Weights of a small mixture-of-experts language model, trained from scratch on English Wikipedia.
Experts: 48 experts in each of 12 layers, 32 SwiGLU neurons an expert, 8 picks a token, a sigmoid router.
Below are experts of layer 8 (counted from 0) of a mixture-of-experts language model. Rows are named down (a neuron's output weights, with its number) and show model dimensions 0-255. Each number is 50 + 15 x the weight over its row's rms, rounded and kept within 0 to 99.
Before each expert's rows: a language model's description of what the expert responds to. This comes from a sample of Wikipedia text that the model never trained on.

# expert 19
It responds to: "in" or "on" right before a year or date, as in married her in 1912 or took office on 1 August, plus commas and months.
down2:36 58 32 67 48 57 44 65 63 65 68 44 55 32 40 47 63 61 62 49 75 46 25 83 39 53 29 39 35 85 44 36 42 56 66 42 51 58 52 56 62 57 67 56 66 21 66 80 44 72 90 78 60 36 47 42 46 45 46 71 40 62 37 72 43 49 72 27 68 44 16 45 28 34 44 54 54 45 49 56 27 61 64 55 59 50 56 44 52 39 37 50 68 37 49 23 36 62 46 57 71 79 64 40 40 36 37 47 52 59 62 28 37 49 26 67 35 36 42 53 42 78 58 41 51 65 59 81 49 41 66 73 46 48 77 52 39 34 46 22 62 29 13 47 52 69 67 61 55 53 52 60 69 37 54 84 32 54 50 66 45 55 33 53 74 52 67 43 54 35 32 48 70 36 33 42 59 64 59 46 62 41 43 28 24 64 55 50 50 32 52 30 57 49 57 44 42 62 62 46 58 45 33 37 36 31 51 49 23 65 85 31 40 32 45 43 66 63 71 50 58 51 54 85 42 71 52 83 48 20 80 54 63 43 61 43 55 52 80 78 70 49 51 30 43 32 42 75 57 53 37 67 67 32 71 51
down3:41 38 41 34 55 17 42 49 37 21 51 34 42 51 78 67 47 62 44 32 69 61 51 15 25 75 44 51 35 67 48 35 61 46 44 66 37 55 35 40 56 66 39 37 55 44 41 53 51 49 64 48 53 33 33 74 57 50 67 18 58 46 56 40 66 49 39 60 21 57 71 73 64 66 59 50 82 65 61 36 32 62 51 47 51 69 55 51 73 34 31 46 39 58 81 20 39 45 49 60 67 44 50 50 35 59 19 70 35 45 77 55 38 41 53 35 60 99 46 20 53 53 17 53 34 48 61 66 50 47 45 22 43 43 62 37 39 27 54 73 39 66 32 26 50 51 68 79 59 65 83 40 52 54 39 36 59 61 30 60 66 36 38 55 60 63 43 62 31 29 54 35 37 46 39 70 36 52 57 48 32 59 64 64 55 61 55 40 48 36 63 52 69 53 25 35 49 69 66 61 33 48 52 66 51 55 46 50 45 54 49 22 34 31 32 31 48 42 42 21 48 86 65 51 76 49 44 48 77 28 37 52 61 27 67 19 58 46 39 56 77 43 53 35 51 58 58 59 58 35 49 33 56 47 46 07
down4:70 51 67 36 41 36 50 42 68 47 60 49 58 45 50 49 62 61 77 55 59 53 49 66 33 37 69 48 50 30 51 45 35 36 42 63 41 60 44 51 56 73 58 45 26 72 65 77 52 47 51 73 45 56 49 47 28 32 60 31 25 71 47 47 34 71 54 47 44 44 51 43 44 38 35 42 61 65 52 26 57 52 54 40 67 40 51 69 44 21 59 79 70 51 74 51 28 68 53 47 48 55 42 55 63 59 75 38 52 28 64 38 47 75 16 44 38 61 46 36 53 44 53 37 61 53 64 56 51 23 77 12 53 36 41 53 55 57 23 51 36 33 57 54 26 78 46 36 63 42 51 45 48 50 13 62 59 46 77 37 32 46 72 61 47 44 09 51 25 64 57 65 64 70 41 47 47 41 25 50 53 24 52 73 35 36 49 17 46 73 59 68 58 27 53 60 63 73 31 83 26 73 60 74 35 45 36 41 57 73 67 65 63 75 45 53 38 58 56 68 62 26 31 28 27 49 14 51 35 67 63 47 15 59 49 52 48 43 42 27 32 61 62 50 28 51 46 53 62 57 43 87 50 20 36 44
down5:45 51 40 47 77 68 62 45 65 67 42 56 51 63 51 50 53 67 42 31 61 39 61 37 47 53 69 42 45 35 58 36 47 73 49 55 42 35 64 38 50 27 54 67 48 44 28 74 55 16 45 38 39 37 60 43 18 55 47 63 65 58 42 63 63 52 51 80 41 52 67 27 41 43 27 63 49 55 73 65 70 59 27 52 82 41 55 66 32 47 74 53 34 14 54 45 54 52 63 55 49 54 69 20 61 42 25 48 41 79 85 70 65 24 45 52 33 57 40 51 57 85 37 45 69 30 28 87 44 49 53 69 48 65 67 60 59 64 72 62 63 64 73 55 48 71 51 75 67 23 61 67 56 41 49 58 65 51 41 48 43 56 62 31 47 56 37 35 58 43 27 44 49 43 50 65 41 47 49 54 42 30 37 35 47 36 65 56 36 63 52 05 53 51 34 32 57 38 34 13 57 36 39 46 46 66 59 58 62 38 60 44 29 37 49 49 72 69 35 54 36 52 41 75 42 65 72 52 72 47 48 88 73 10 39 45 41 45 71 51 74 47 18 58 19 65 57 68 59 64 48 41 33 72 56 43
down6:34 71 41 50 53 69 58 37 26 39 32 23 76 34 72 79 73 64 59 70 54 52 31 41 28 45 59 52 49 54 39 53 41 18 63 40 38 76 29 43 47 57 50 62 46 23 69 52 41 56 35 66 38 51 46 49 45 40 40 66 53 45 23 64 51 75 31 45 70 58 29 34 31 47 68 46 67 47 47 57 42 54 52 57 25 27 17 50 56 47 64 27 58 72 53 70 50 64 68 47 60 42 40 43 56 73 41 31 47 57 45 13 32 70 33 63 36 46 72 80 20 39 57 58 56 29 68 70 60 32 49 51 52 50 59 44 40 41 42 50 52 77 50 45 52 45 43 47 38 61 70 68 42 50 35 71 67 13 54 27 57 48 64 40 45 39 49 42 64 28 19 52 37 73 35 57 46 35 80 38 37 42 47 52 54 53 53 58 68 30 43 33 47 36 74 33 28 42 63 41 52 69 28 44 28 48 73 43 63 19 47 36 45 60 77 51 43 79 38 52 64 56 21 19 63 45 41 32 58 56 43 41 54 27 62 27 43 58 45 32 38 80 54 58 30 72 27 63 41 57 41 48 36 82 23 48
down7:50 20 60 33 74 72 56 59 18 42 61 67 53 46 59 53 59 79 38 45 39 54 16 58 58 49 49 63 63 50 47 31 67 47 35 38 57 60 62 58 68 53 46 64 45 26 89 48 40 29 41 52 41 54 36 28 42 34 48 58 72 43 49 43 49 41 50 49 41 43 56 39 44 32 68 61 38 65 46 52 74 41 61 56 41 52 41 54 61 64 46 50 60 39 24 59 66 42 28 54 30 39 67 33 50 38 12 64 57 46 58 57 47 41 28 16 38 40 49 79 49 74 48 51 69 30 49 33 65 71 41 50 47 31 31 46 63 38 47 31 59 29 59 67 77 50 52 77 54 72 36 35 67 69 40 24 62 76 33 32 72 51 35 72 28 61 46 78 54 40 71 48 66 67 60 68 43 35 61 63 49 56 38 61 71 39 29 32 63 58 58 46 59 37 45 50 53 60 26 29 51 56 61 62 52 46 42 60 47 78 62 40 58 63 43 45 71 55 45 22 75 66 48 46 84 33 49 31 30 58 78 67 62 44 53 70 50 95 66 18 28 49 66 40 74 69 55 55 65 47 44 58 43 70 16 25
down8:47 41 51 37 79 73 63 42 41 65 27 47 31 25 62 50 39 46 38 49 58 40 42 48 78 40 28 60 19 57 57 46 59 59 61 59 47 53 54 76 38 56 21 72 38 67 11 49 60 35 49 40 50 70 43 68 41 77 45 75 43 51 53 23 48 68 42 28 52 50 48 57 65 42 37 43 70 71 29 54 56 40 47 57 56 28 53 38 40 73 29 46 38 21 32 49 62 24 64 68 15 60 65 62 70 53 36 07 49 41 55 55 39 50 51 10 30 54 65 51 44 77 47 53 36 59 23 41 68 53 61 52 47 55 71 41 60 45 43 72 38 58 69 60 56 59 20 78 60 56 40 58 39 52 71 48 42 56 69 37 40 57 74 45 54 56 62 59 40 60 74 44 38 66 35 72 35 69 36 36 68 45 52 58 04 50 52 18 48 73 54 70 52 25 60 48 35 32 40 47 58 59 41 45 38 55 46 43 59 80 67 66 64 58 44 47 55 76 54 63 42 33 58 71 43 48 52 66 50 70 47 61 48 89 64 62 34 15 66 24 47 60 36 52 43 69 54 31 46 62 29 64 53 35 49 58
down9:67 52 50 55 38 79 87 34 49 64 41 42 64 54 41 22 47 35 55 31 61 45 38 35 50 40 25 41 37 30 60 23 45 58 76 38 50 72 50 43 44 31 51 49 59 59 31 73 45 57 48 56 54 29 80 59 53 62 68 67 43 52 55 91 35 27 63 66 53 37 52 59 60 50 54 47 46 66 53 48 54 35 70 66 53 27 43 15 74 52 60 45 44 38 29 40 59 53 62 59 56 67 46 46 28 22 54 55 71 60 48 50 77 50 65 59 37 64 55 58 44 50 32 46 39 56 47 56 70 42 60 64 37 49 49 37 86 46 73 28 71 46 59 38 55 75 35 66 57 83 64 43 30 40 57 55 57 30 52 51 59 36 38 37 69 61 38 49 63 77 35 67 38 72 68 39 00 64 36 50 59 52 23 61 46 37 65 41 47 32 44 53 49 41 60 44 35 44 39 78 31 65 45 42 36 44 57 40 44 28 74 28 66 48 38 71 48 74 58 25 39 65 85 74 44 62 47 58 70 44 58 53 65 60 44 75 44 83 48 55 60 43 59 47 45 81 29 69 53 14 68 55 53 59 64 52
down10:25 56 55 75 42 59 53 58 29 63 55 55 52 50 39 36 29 47 60 34 43 58 50 34 65 64 34 39 72 45 64 68 42 42 42 42 33 28 30 65 43 40 41 44 65 57 44 50 53 42 46 58 40 35 59 24 48 45 33 53 55 51 43 52 72 60 12 64 38 57 66 60 28 53 63 50 22 41 23 37 48 70 50 55 61 55 36 73 49 70 43 31 31 62 52 53 59 57 54 61 24 30 57 58 36 64 10 47 22 43 23 43 15 56 38 65 49 65 42 72 51 32 48 43 28 39 77 54 46 67 55 47 65 77 11 30 45 57 49 63 86 77 50 45 54 77 67 79 46 33 46 42 34 56 61 71 53 52 42 40 56 40 29 70 69 65 51 50 65 36 26 53 49 61 65 46 59 78 50 38 44 35 36 22 42 37 93 65 45 57 35 50 58 65 53 42 34 49 52 64 67 38 66 81 30 58 58 80 36 56 43 62 49 56 14 46 52 59 64 73 45 32 64 64 39 63 54 59 42 56 22 36 46 40 55 56 54 87 86 43 63 44 39 82 45 53 27 40 29 42 50 58 44 64 63 60
down11:50 51 51 19 49 52 61 35 46 41 38 37 64 56 47 26 31 48 69 48 61 57 51 57 44 68 64 36 67 57 88 70 32 54 44 81 39 54 53 60 53 39 40 40 46 42 47 60 57 60 53 45 56 67 50 63 41 32 61 28 86 51 45 77 61 27 73 69 33 40 51 14 64 48 54 59 50 32 81 45 48 54 66 25 60 46 42 70 72 31 57 30 62 71 49 60 53 57 58 55 53 27 51 46 37 74 38 69 51 56 62 44 35 55 46 53 77 50 62 53 67 63 24 67 47 30 52 34 37 60 57 06 73 42 42 28 63 39 77 62 49 42 34 83 72 45 59 26 47 33 64 45 68 57 32 50 33 47 55 55 39 80 84 74 60 63 25 36 32 53 61 51 67 54 32 43 62 77 59 18 53 53 60 29 46 57 69 91 53 40 22 54 41 64 42 50 33 69 55 69 55 44 21 38 58 74 49 27 57 26 47 67 30 65 48 55 30 35 35 51 55 68 18 58 39 61 56 51 40 30 47 54 57 58 66 38 39 75 40 47 36 25 31 49 22 40 47 55 59 41 39 63 52 49 58 36
down12:52 54 31 52 38 42 71 64 68 30 77 42 06 56 55 56 53 59 71 42 52 49 40 73 44 51 18 51 53 42 27 64 43 62 27 57 45 07 60 65 38 31 77 67 69 53 48 52 54 53 53 21 65 59 43 55 63 47 44 39 49 46 54 59 40 32 61 27 51 12 53 60 66 55 32 59 75 52 30 61 58 32 64 30 34 56 77 50 78 61 63 53 21 54 54 19 51 47 46 74 59 58 85 57 73 47 71 37 64 59 59 48 52 58 56 38 41 43 50 34 65 60 43 53 70 77 46 46 58 37 46 50 36 99 73 36 63 56 37 48 58 48 46 44 60 57 62 52 75 27 57 49 61 73 39 55 28 61 49 66 53 70 67 36 50 47 68 76 63 79 48 49 61 72 40 30 29 65 70 53 58 48 30 49 60 39 10 30 15 50 38 37 36 51 66 59 39 28 58 61 68 70 29 39 60 40 46 68 63 45 57 36 51 44 40 58 62 52 43 54 34 77 60 41 42 42 46 52 39 60 61 71 45 68 55 48 49 11 49 31 62 56 28 36 41 51 63 58 26 65 53 51 71 39 69 49
down13:67 34 56 11 66 72 72 37 45 50 61 62 52 54 68 59 38 60 40 47 38 55 48 40 43 56 68 14 61 45 45 54 45 47 41 60 37 49 40 42 54 28 57 76 77 37 62 52 58 50 87 39 46 37 49 39 49 22 66 58 74 54 52 68 62 37 32 58 15 57 37 58 30 69 55 86 87 59 24 67 40 29 34 48 54 46 37 63 69 50 59 46 69 61 55 40 76 70 52 49 41 69 58 44 44 38 47 61 34 61 46 42 45 48 66 63 57 32 47 20 20 36 55 45 68 41 40 09 79 56 35 47 46 68 42 27 63 58 43 55 50 41 51 41 41 43 58 80 45 77 78 55 51 33 36 39 61 37 54 55 51 35 62 69 71 73 63 70 65 66 32 06 47 56 28 81 62 45 52 30 58 49 46 84 37 46 57 46 44 60 57 53 79 64 37 50 56 42 55 45 33 65 74 12 47 59 52 79 44 59 42 59 27 37 52 39 36 49 24 48 41 68 50 53 61 70 53 49 48 49 31 27 66 39 55 67 57 69 38 40 47 40 63 77 79 58 57 63 43 55 55 57 44 52 46 23
down14:35 33 44 53 40 49 60 46 60 54 60 54 77 65 47 55 36 53 16 50 44 56 88 71 63 49 61 87 59 38 68 52 47 45 20 60 53 62 46 81 54 49 67 37 60 51 71 72 67 54 66 52 26 50 42 43 51 15 73 18 52 47 27 55 56 59 47 54 57 59 74 68 31 38 51 53 76 56 56 35 49 61 41 61 43 53 69 46 52 52 18 58 79 79 67 72 29 70 39 52 37 69 87 29 45 27 80 53 23 47 48 49 38 44 53 63 68 27 69 47 39 51 56 40 38 63 55 41 59 66 43 46 49 69 67 49 44 55 54 26 50 61 42 50 77 29 61 63 53 48 46 30 53 35 41 65 45 42 42 22 73 62 30 60 74 57 31 42 27 44 38 61 66 44 38 67 60 43 70 46 62 88 37 65 62 71 34 36 42 43 55 55 59 44 52 50 58 26 70 45 56 42 43 54 39 48 46 52 46 49 49 53 46 54 46 53 50 55 22 56 65 69 26 12 66 71 41 57 32 33 61 37 87 29 47 70 58 84 20 69 32 52 34 34 40 40 52 47 60 26 72 63 43 31 56 39
down15:47 64 29 70 55 48 41 45 52 31 50 45 53 45 52 51 55 52 51 70 41 51 40 56 40 63 58 50 69 39 34 99 51 39 54 54 55 56 45 46 67 59 65 53 42 50 30 26 61 37 52 38 83 58 61 37 67 58 54 31 53 64 51 96 58 61 67 54 45 40 80 32 72 48 64 68 56 49 55 29 24 59 58 63 10 49 57 45 56 72 73 56 31 28 38 46 38 63 34 47 34 47 40 27 58 60 54 66 48 91 53 28 48 50 18 48 60 60 53 46 39 73 33 54 89 54 73 49 35 64 65 63 40 28 24 48 48 52 75 40 74 56 09 70 60 43 34 39 81 39 50 36 50 51 38 50 41 64 36 45 88 55 53 54 75 47 74 43 43 61 31 64 37 68 49 28 57 28 67 49 47 53 47 44 45 62 36 77 47 66 56 48 49 42 30 43 54 48 63 37 70 62 48 23 42 43 47 46 31 46 57 49 24 52 53 62 55 25 54 40 39 59 41 76 54 52 58 63 60 75 70 45 54 54 39 74 76 64 27 47 55 34 67 15 26 47 51 28 13 50 43 39 54 43 27 43
down16:74 49 53 73 36 27 52 57 59 29 57 53 49 66 46 66 23 49 53 56 49 55 56 52 56 51 45 62 45 56 69 47 60 37 41 49 37 37 42 62 53 79 31 58 35 43 45 47 87 72 26 54 43 75 49 44 43 47 19 52 41 42 29 50 56 76 64 45 40 56 58 72 51 40 83 46 57 51 43 43 43 65 45 59 40 54 43 79 51 57 44 30 39 31 58 25 41 21 74 41 53 46 25 38 71 40 46 36 43 28 59 50 55 29 21 54 30 61 36 65 54 79 33 62 29 61 30 60 81 42 38 28 42 38 39 48 67 31 66 60 69 48 09 41 53 49 53 64 48 61 58 54 42 64 51 52 61 57 43 42 88 45 43 66 33 41 54 41 36 73 38 55 54 28 77 73 53 62 63 48 44 64 49 27 54 57 65 55 73 57 25 47 52 40 29 54 37 51 99 62 48 46 52 79 44 62 37 41 27 61 53 31 54 59 89 51 41 78 76 55 38 52 51 54 11 56 37 45 70 64 71 40 36 60 49 60 41 74 68 59 19 34 18 52 59 38 44 42 48 51 51 65 60 63 24 64
down17:43 48 45 68 68 38 15 38 60 51 44 77 62 59 85 53 39 57 29 29 50 51 33 46 57 43 59 38 71 77 57 68 43 55 57 39 54 12 40 64 43 59 63 62 88 43 80 63 42 44 48 36 49 38 57 51 55 45 34 33 55 51 61 54 27 58 49 57 37 52 52 44 56 68 53 43 55 47 52 46 61 53 80 61 51 52 71 78 48 31 55 59 42 52 40 44 60 58 93 62 38 44 53 43 66 49 54 92 53 61 10 30 65 58 36 71 53 25 28 34 53 34 32 43 28 42 56 59 35 60 54 38 55 39 41 29 50 16 59 54 20 49 39 52 49 48 51 46 53 32 41 58 70 49 53 67 42 10 25 60 58 55 47 89 23 43 44 48 51 68 43 51 51 63 19 20 32 40 72 68 71 75 55 43 36 61 76 61 60 91 55 50 48 32 46 68 62 61 56 47 64 48 61 39 43 11 63 37 53 42 44 68 43 53 38 51 52 42 42 80 47 64 49 80 30 75 69 32 64 44 60 51 45 59 28 55 58 63 57 44 31 34 33 41 78 42 39 67 33 47 48 53 47 42 64 57
down18:52 66 82 54 59 23 75 45 47 27 47 31 43 36 81 39 74 28 45 38 51 27 62 50 39 46 34 18 42 51 52 51 43 58 79 55 61 66 41 63 54 78 51 48 45 64 50 48 47 71 59 57 48 33 31 71 54 46 58 47 48 44 50 52 27 68 68 55 59 35 62 52 56 52 32 61 55 58 69 55 69 51 61 53 57 52 46 45 56 18 53 83 86 81 42 65 48 64 40 29 73 32 44 46 32 68 27 60 47 60 38 46 56 53 55 23 53 51 51 50 66 32 59 73 42 54 70 32 26 29 72 50 39 44 69 67 68 55 29 63 47 44 36 46 47 69 36 37 26 50 39 35 50 60 32 60 63 50 33 57 18 71 58 55 66 45 36 60 57 56 59 53 40 49 46 85 39 40 55 47 29 66 48 75 32 47 62 49 49 65 43 63 48 93 67 58 55 51 11 52 73 73 26 57 31 65 56 57 73 50 71 36 43 66 24 49 33 59 70 47 60 80 53 68 59 45 31 62 30 27 78 68 34 52 61 44 56 50 35 34 43 30 76 18 42 59 61 36 33 22 63 39 73 49 46 49
down19:58 43 59 67 50 31 44 34 43 47 36 80 57 46 28 52 62 39 23 47 24 44 53 30 44 54 45 30 43 51 45 27 49 73 62 74 33 67 26 65 76 56 47 38 52 46 27 60 21 44 46 31 25 35 58 54 65 38 66 42 24 50 54 60 72 32 58 53 39 53 46 60 59 35 35 38 65 45 24 44 40 61 34 38 52 59 39 70 53 48 46 61 70 66 53 55 64 76 30 52 63 86 35 31 55 51 84 62 41 46 20 50 11 26 12 49 48 52 63 57 75 29 51 51 41 31 50 45 57 55 37 49 54 19 46 46 63 75 28 55 41 42 36 58 33 62 71 37 46 38 56 40 46 51 64 38 83 48 56 39 57 43 28 66 51 51 28 54 57 48 47 72 58 50 66 42 38 51 14 67 73 45 64 65 37 52 66 75 78 28 61 50 40 46 28 54 43 30 21 37 63 58 41 62 68 28 54 64 46 70 54 47 54 60 54 55 20 41 42 85 63 28 73 51 43 49 26 70 42 55 20 27 51 39 63 85 66 59 61 54 33 51 57 72 38 52 61 49 68 53 72 69 54 52 56 45
down20:68 48 49 49 40 32 60 27 77 41 40 59 54 83 60 43 58 47 52 46 63 58 81 80 56 53 70 34 52 50 42 48 51 19 71 37 71 62 73 57 45 23 78 27 39 51 51 49 80 53 46 44 45 55 27 50 63 92 48 61 14 60 78 44 48 66 50 50 59 63 50 23 85 46 60 53 45 59 76 55 50 69 63 47 25 10 39 63 52 65 47 55 42 42 38 43 65 54 78 40 42 59 36 66 62 45 51 55 42 79 60 41 75 51 33 27 49 57 27 72 53 51 46 22 47 50 53 29 58 46 61 55 31 58 44 65 60 49 39 56 30 70 47 62 72 36 45 55 58 21 44 65 55 44 36 37 43 39 51 70 38 64 46 30 72 40 56 55 45 69 31 55 41 33 53 14 46 42 63 40 31 62 43 64 57 33 45 51 27 50 51 55 51 35 54 63 60 45 36 73 56 55 55 40 50 56 44 42 59 38 20 94 48 43 51 64 45 48 26 34 43 56 42 99 43 32 42 55 61 46 73 17 28 45 36 62 44 25 44 66 51 48 41 40 49 48 63 62 48 57 48 60 51 76 25 84
down21:40 58 74 38 61 62 75 41 61 35 36 61 66 49 40 62 56 71 78 59 43 53 28 57 48 49 50 51 60 40 42 54 54 40 64 67 57 44 73 57 41 60 58 29 44 62 58 34 52 63 43 40 60 33 50 47 67 63 71 37 63 61 46 37 37 27 72 62 55 60 81 66 48 54 75 29 53 51 75 70 49 39 46 41 50 65 56 53 39 47 56 20 47 46 17 59 55 51 70 53 53 51 45 59 51 44 62 48 70 57 62 34 51 39 33 70 16 65 32 52 44 38 42 57 59 52 46 47 45 25 92 57 34 61 70 32 56 44 69 28 59 30 49 76 73 54 46 48 67 49 42 45 74 49 44 85 61 48 44 58 48 55 42 38 48 55 53 39 33 64 36 69 74 58 75 66 12 62 51 60 46 55 65 51 55 81 48 75 62 37 65 66 47 58 77 37 41 27 53 77 57 23 27 60 64 39 51 39 38 26 56 43 82 32 46 66 19 63 32 14 29 35 64 41 44 53 68 57 69 83 33 53 73 43 37 64 30 74 56 51 60 35 56 49 58 50 46 32 60 53 77 60 52 96 53 15
down22:29 67 53 73 41 53 24 57 41 70 67 71 39 57 50 54 45 59 39 52 92 53 46 55 34 46 59 52 51 33 33 20 55 39 54 50 45 44 40 32 59 55 47 24 59 64 55 32 70 29 54 52 48 53 21 42 78 40 35 63 62 45 41 23 50 60 37 23 52 52 50 68 38 57 50 28 47 71 33 39 56 49 72 72 54 26 79 30 19 42 36 47 69 41 47 42 57 66 55 45 29 36 56 62 54 60 62 38 42 42 44 68 62 66 51 55 66 49 58 48 65 41 65 45 56 57 59 51 45 49 44 53 62 48 18 65 59 38 11 48 44 47 60 36 51 49 14 51 26 50 50 50 32 45 71 40 41 51 46 38 45 40 28 82 63 50 24 43 67 58 57 39 51 78 44 44 58 45 29 41 39 53 73 37 55 78 50 51 87 33 55 74 68 45 76 38 55 60 50 55 28 27 66 58 66 46 45 66 52 68 35 86 73 67 54 60 41 55 33 52 64 37 33 54 48 60 50 37 48 48 34 18 13 55 28 38 64 18 60 60 74 55 61 41 85 41 34 35 41 33 46 61 51 30 62 05
down23:47 54 74 64 48 63 55 56 46 50 57 17 61 80 44 71 50 69 48 63 37 53 63 58 47 41 59 60 46 52 45 53 53 24 44 63 74 54 70 50 49 47 42 70 68 54 47 47 49 47 44 45 57 67 45 51 52 69 38 48 38 35 21 50 58 60 75 66 49 23 54 58 56 65 48 39 48 37 50 45 47 65 12 77 25 68 50 16 34 55 48 58 35 40 67 41 49 37 60 34 52 60 62 41 56 53 56 54 71 59 39 37 51 44 69 64 60 44 46 39 67 44 42 55 80 81 43 40 37 76 75 52 88 50 32 67 46 23 66 59 35 54 39 65 45 24 40 50 45 26 60 36 57 64 50 29 38 70 44 66 00 41 52 17 36 28 64 65 41 38 37 68 56 77 50 28 67 42 47 68 44 61 52 60 47 45 12 29 38 52 45 56 70 48 43 59 51 70 51 54 41 56 48 45 52 66 50 64 37 58 58 13 86 31 39 33 64 51 56 48 64 48 41 72 58 46 51 47 53 79 34 99 49 67 26 47 57 32 72 20 38 58 40 16 28 62 73 55 67 48 56 52 56 26 55 45
down24:39 54 54 60 71 47 65 43 46 21 73 45 37 55 43 33 60 25 65 50 50 36 29 83 45 63 53 66 47 48 41 63 48 59 82 45 40 39 68 59 72 33 71 52 89 63 59 59 56 61 36 53 57 48 32 30 60 52 42 46 67 65 33 56 47 44 62 46 49 78 69 51 46 49 64 63 61 56 65 24 50 26 47 52 50 39 56 41 37 31 43 39 70 69 34 67 54 72 53 48 57 39 64 51 35 54 69 36 67 35 73 56 79 63 00 21 30 42 56 34 26 53 63 92 52 48 72 37 65 37 70 57 57 47 41 44 38 69 61 54 73 51 61 74 40 38 49 76 52 63 53 59 34 45 82 37 40 52 17 32 75 59 58 15 81 61 27 49 58 49 48 53 65 58 64 57 41 36 37 50 63 71 51 51 51 64 44 69 28 42 73 49 63 25 58 51 58 72 52 51 46 47 27 56 61 59 26 30 34 27 64 48 61 50 36 55 64 71 48 42 76 33 65 39 52 50 42 36 72 56 41 49 51 69 38 77 29 28 30 22 57 36 48 55 80 44 49 33 52 36 54 62 44 67 69 57
down25:72 80 56 60 69 27 43 53 40 56 38 31 44 51 45 73 24 55 31 69 38 30 53 59 25 24 50 54 43 43 62 61 54 34 21 39 64 54 21 55 67 41 41 50 73 48 45 64 50 35 67 41 51 65 40 75 48 62 48 43 56 39 79 45 29 41 36 21 74 44 45 49 47 38 45 39 53 66 61 53 26 63 64 53 45 58 50 39 59 62 59 26 33 49 08 29 46 66 80 54 65 25 50 45 51 64 60 54 61 53 43 30 25 60 65 45 34 36 48 54 69 52 22 63 53 44 32 23 32 58 34 42 68 63 26 59 29 52 57 46 57 64 42 61 57 74 63 59 52 57 37 70 30 32 58 53 47 56 52 34 72 50 37 51 29 45 54 61 59 51 64 50 22 69 52 57 49 45 47 29 44 51 52 50 52 78 48 35 65 72 38 70 60 53 61 38 58 39 51 51 42 62 58 61 72 56 62 46 28 60 54 74 33 28 36 78 19 49 52 64 26 41 19 85 28 49 65 52 53 63 37 80 41 64 53 82 73 45 61 19 46 14 43 13 43 61 51 35 41 39 85 71 42 53 37 50
down26:41 49 55 49 62 25 45 40 48 55 79 54 51 42 60 58 47 32 49 40 63 53 59 55 28 54 77 54 75 41 48 50 75 41 35 48 45 74 47 41 64 22 81 64 36 49 91 55 28 48 29 42 35 82 89 46 69 31 27 47 71 64 31 46 52 37 52 62 38 55 72 59 37 23 55 41 51 44 48 62 65 62 48 35 34 51 44 55 49 48 52 76 64 67 37 45 73 41 66 58 63 48 45 53 62 66 53 86 12 20 62 31 46 69 52 83 62 49 51 52 52 43 47 35 33 61 39 48 61 65 38 39 66 38 62 20 41 51 84 75 21 78 35 70 68 09 56 54 78 47 51 39 54 37 57 70 63 65 51 41 56 89 37 37 62 35 66 42 37 73 22 40 76 52 59 48 43 44 65 64 45 79 61 39 65 45 55 52 55 47 78 49 27 54 46 62 73 73 35 56 65 56 21 52 62 42 45 37 48 59 49 58 54 79 69 48 53 50 41 43 72 51 54 59 63 30 35 53 33 46 47 40 30 19 45 48 61 71 51 34 60 51 34 46 44 46 50 59 69 35 38 57 59 52 66 52
down27:52 63 49 63 23 71 34 39 71 48 46 55 33 39 46 45 23 68 37 21 65 48 43 58 54 42 55 56 37 61 50 20 68 47 70 55 57 54 36 22 47 56 54 37 42 48 37 69 61 32 46 53 70 63 36 66 76 31 57 62 55 47 26 65 58 45 69 71 45 46 12 67 49 44 36 39 64 49 49 43 39 50 58 71 53 45 40 56 27 55 33 47 51 48 22 38 49 37 27 63 56 62 37 51 47 60 45 53 55 42 77 16 58 46 75 99 66 51 58 61 48 43 26 52 60 69 85 45 58 41 65 67 38 49 41 68 36 30 88 45 70 44 56 37 76 39 41 55 46 79 86 41 62 54 25 52 57 55 53 32 63 49 39 64 53 66 69 36 68 60 56 26 59 45 57 30 50 34 67 59 16 68 55 27 50 83 75 54 73 48 66 19 53 42 41 37 32 48 64 44 40 60 52 58 40 53 30 44 15 40 73 74 55 60 53 56 65 69 73 49 45 57 46 40 38 53 36 52 62 62 59 51 88 40 58 58 61 70 40 48 34 35 42 41 36 34 46 30 48 47 38 66 61 36 16 58
down28:39 59 60 59 44 68 21 18 37 63 64 40 56 17 50 43 42 25 44 40 53 47 69 52 63 68 49 51 57 35 42 36 45 51 22 68 48 59 40 49 60 70 35 67 73 40 54 45 75 44 57 40 26 55 85 27 44 49 40 24 50 53 48 36 51 63 56 61 51 79 46 53 52 52 34 48 67 81 46 53 58 80 62 51 64 86 21 27 57 79 69 55 55 61 51 45 42 64 43 70 51 64 35 52 45 71 84 26 51 48 44 56 38 33 26 51 67 41 49 31 32 53 71 35 58 19 75 53 80 76 61 54 49 50 49 49 60 46 47 58 49 43 45 37 30 40 72 67 49 41 53 31 61 48 53 82 52 45 73 47 47 65 51 59 54 56 56 36 23 57 66 54 78 66 41 23 60 58 61 48 66 24 59 44 27 45 44 25 42 57 40 40 46 46 36 35 43 52 65 62 48 48 40 84 50 58 45 55 54 28 59 35 58 72 42 50 42 31 65 60 72 42 51 54 31 39 42 70 73 38 28 27 05 50 64 31 47 72 89 54 23 41 33 29 27 21 46 44 47 50 45 53 60 39 38 37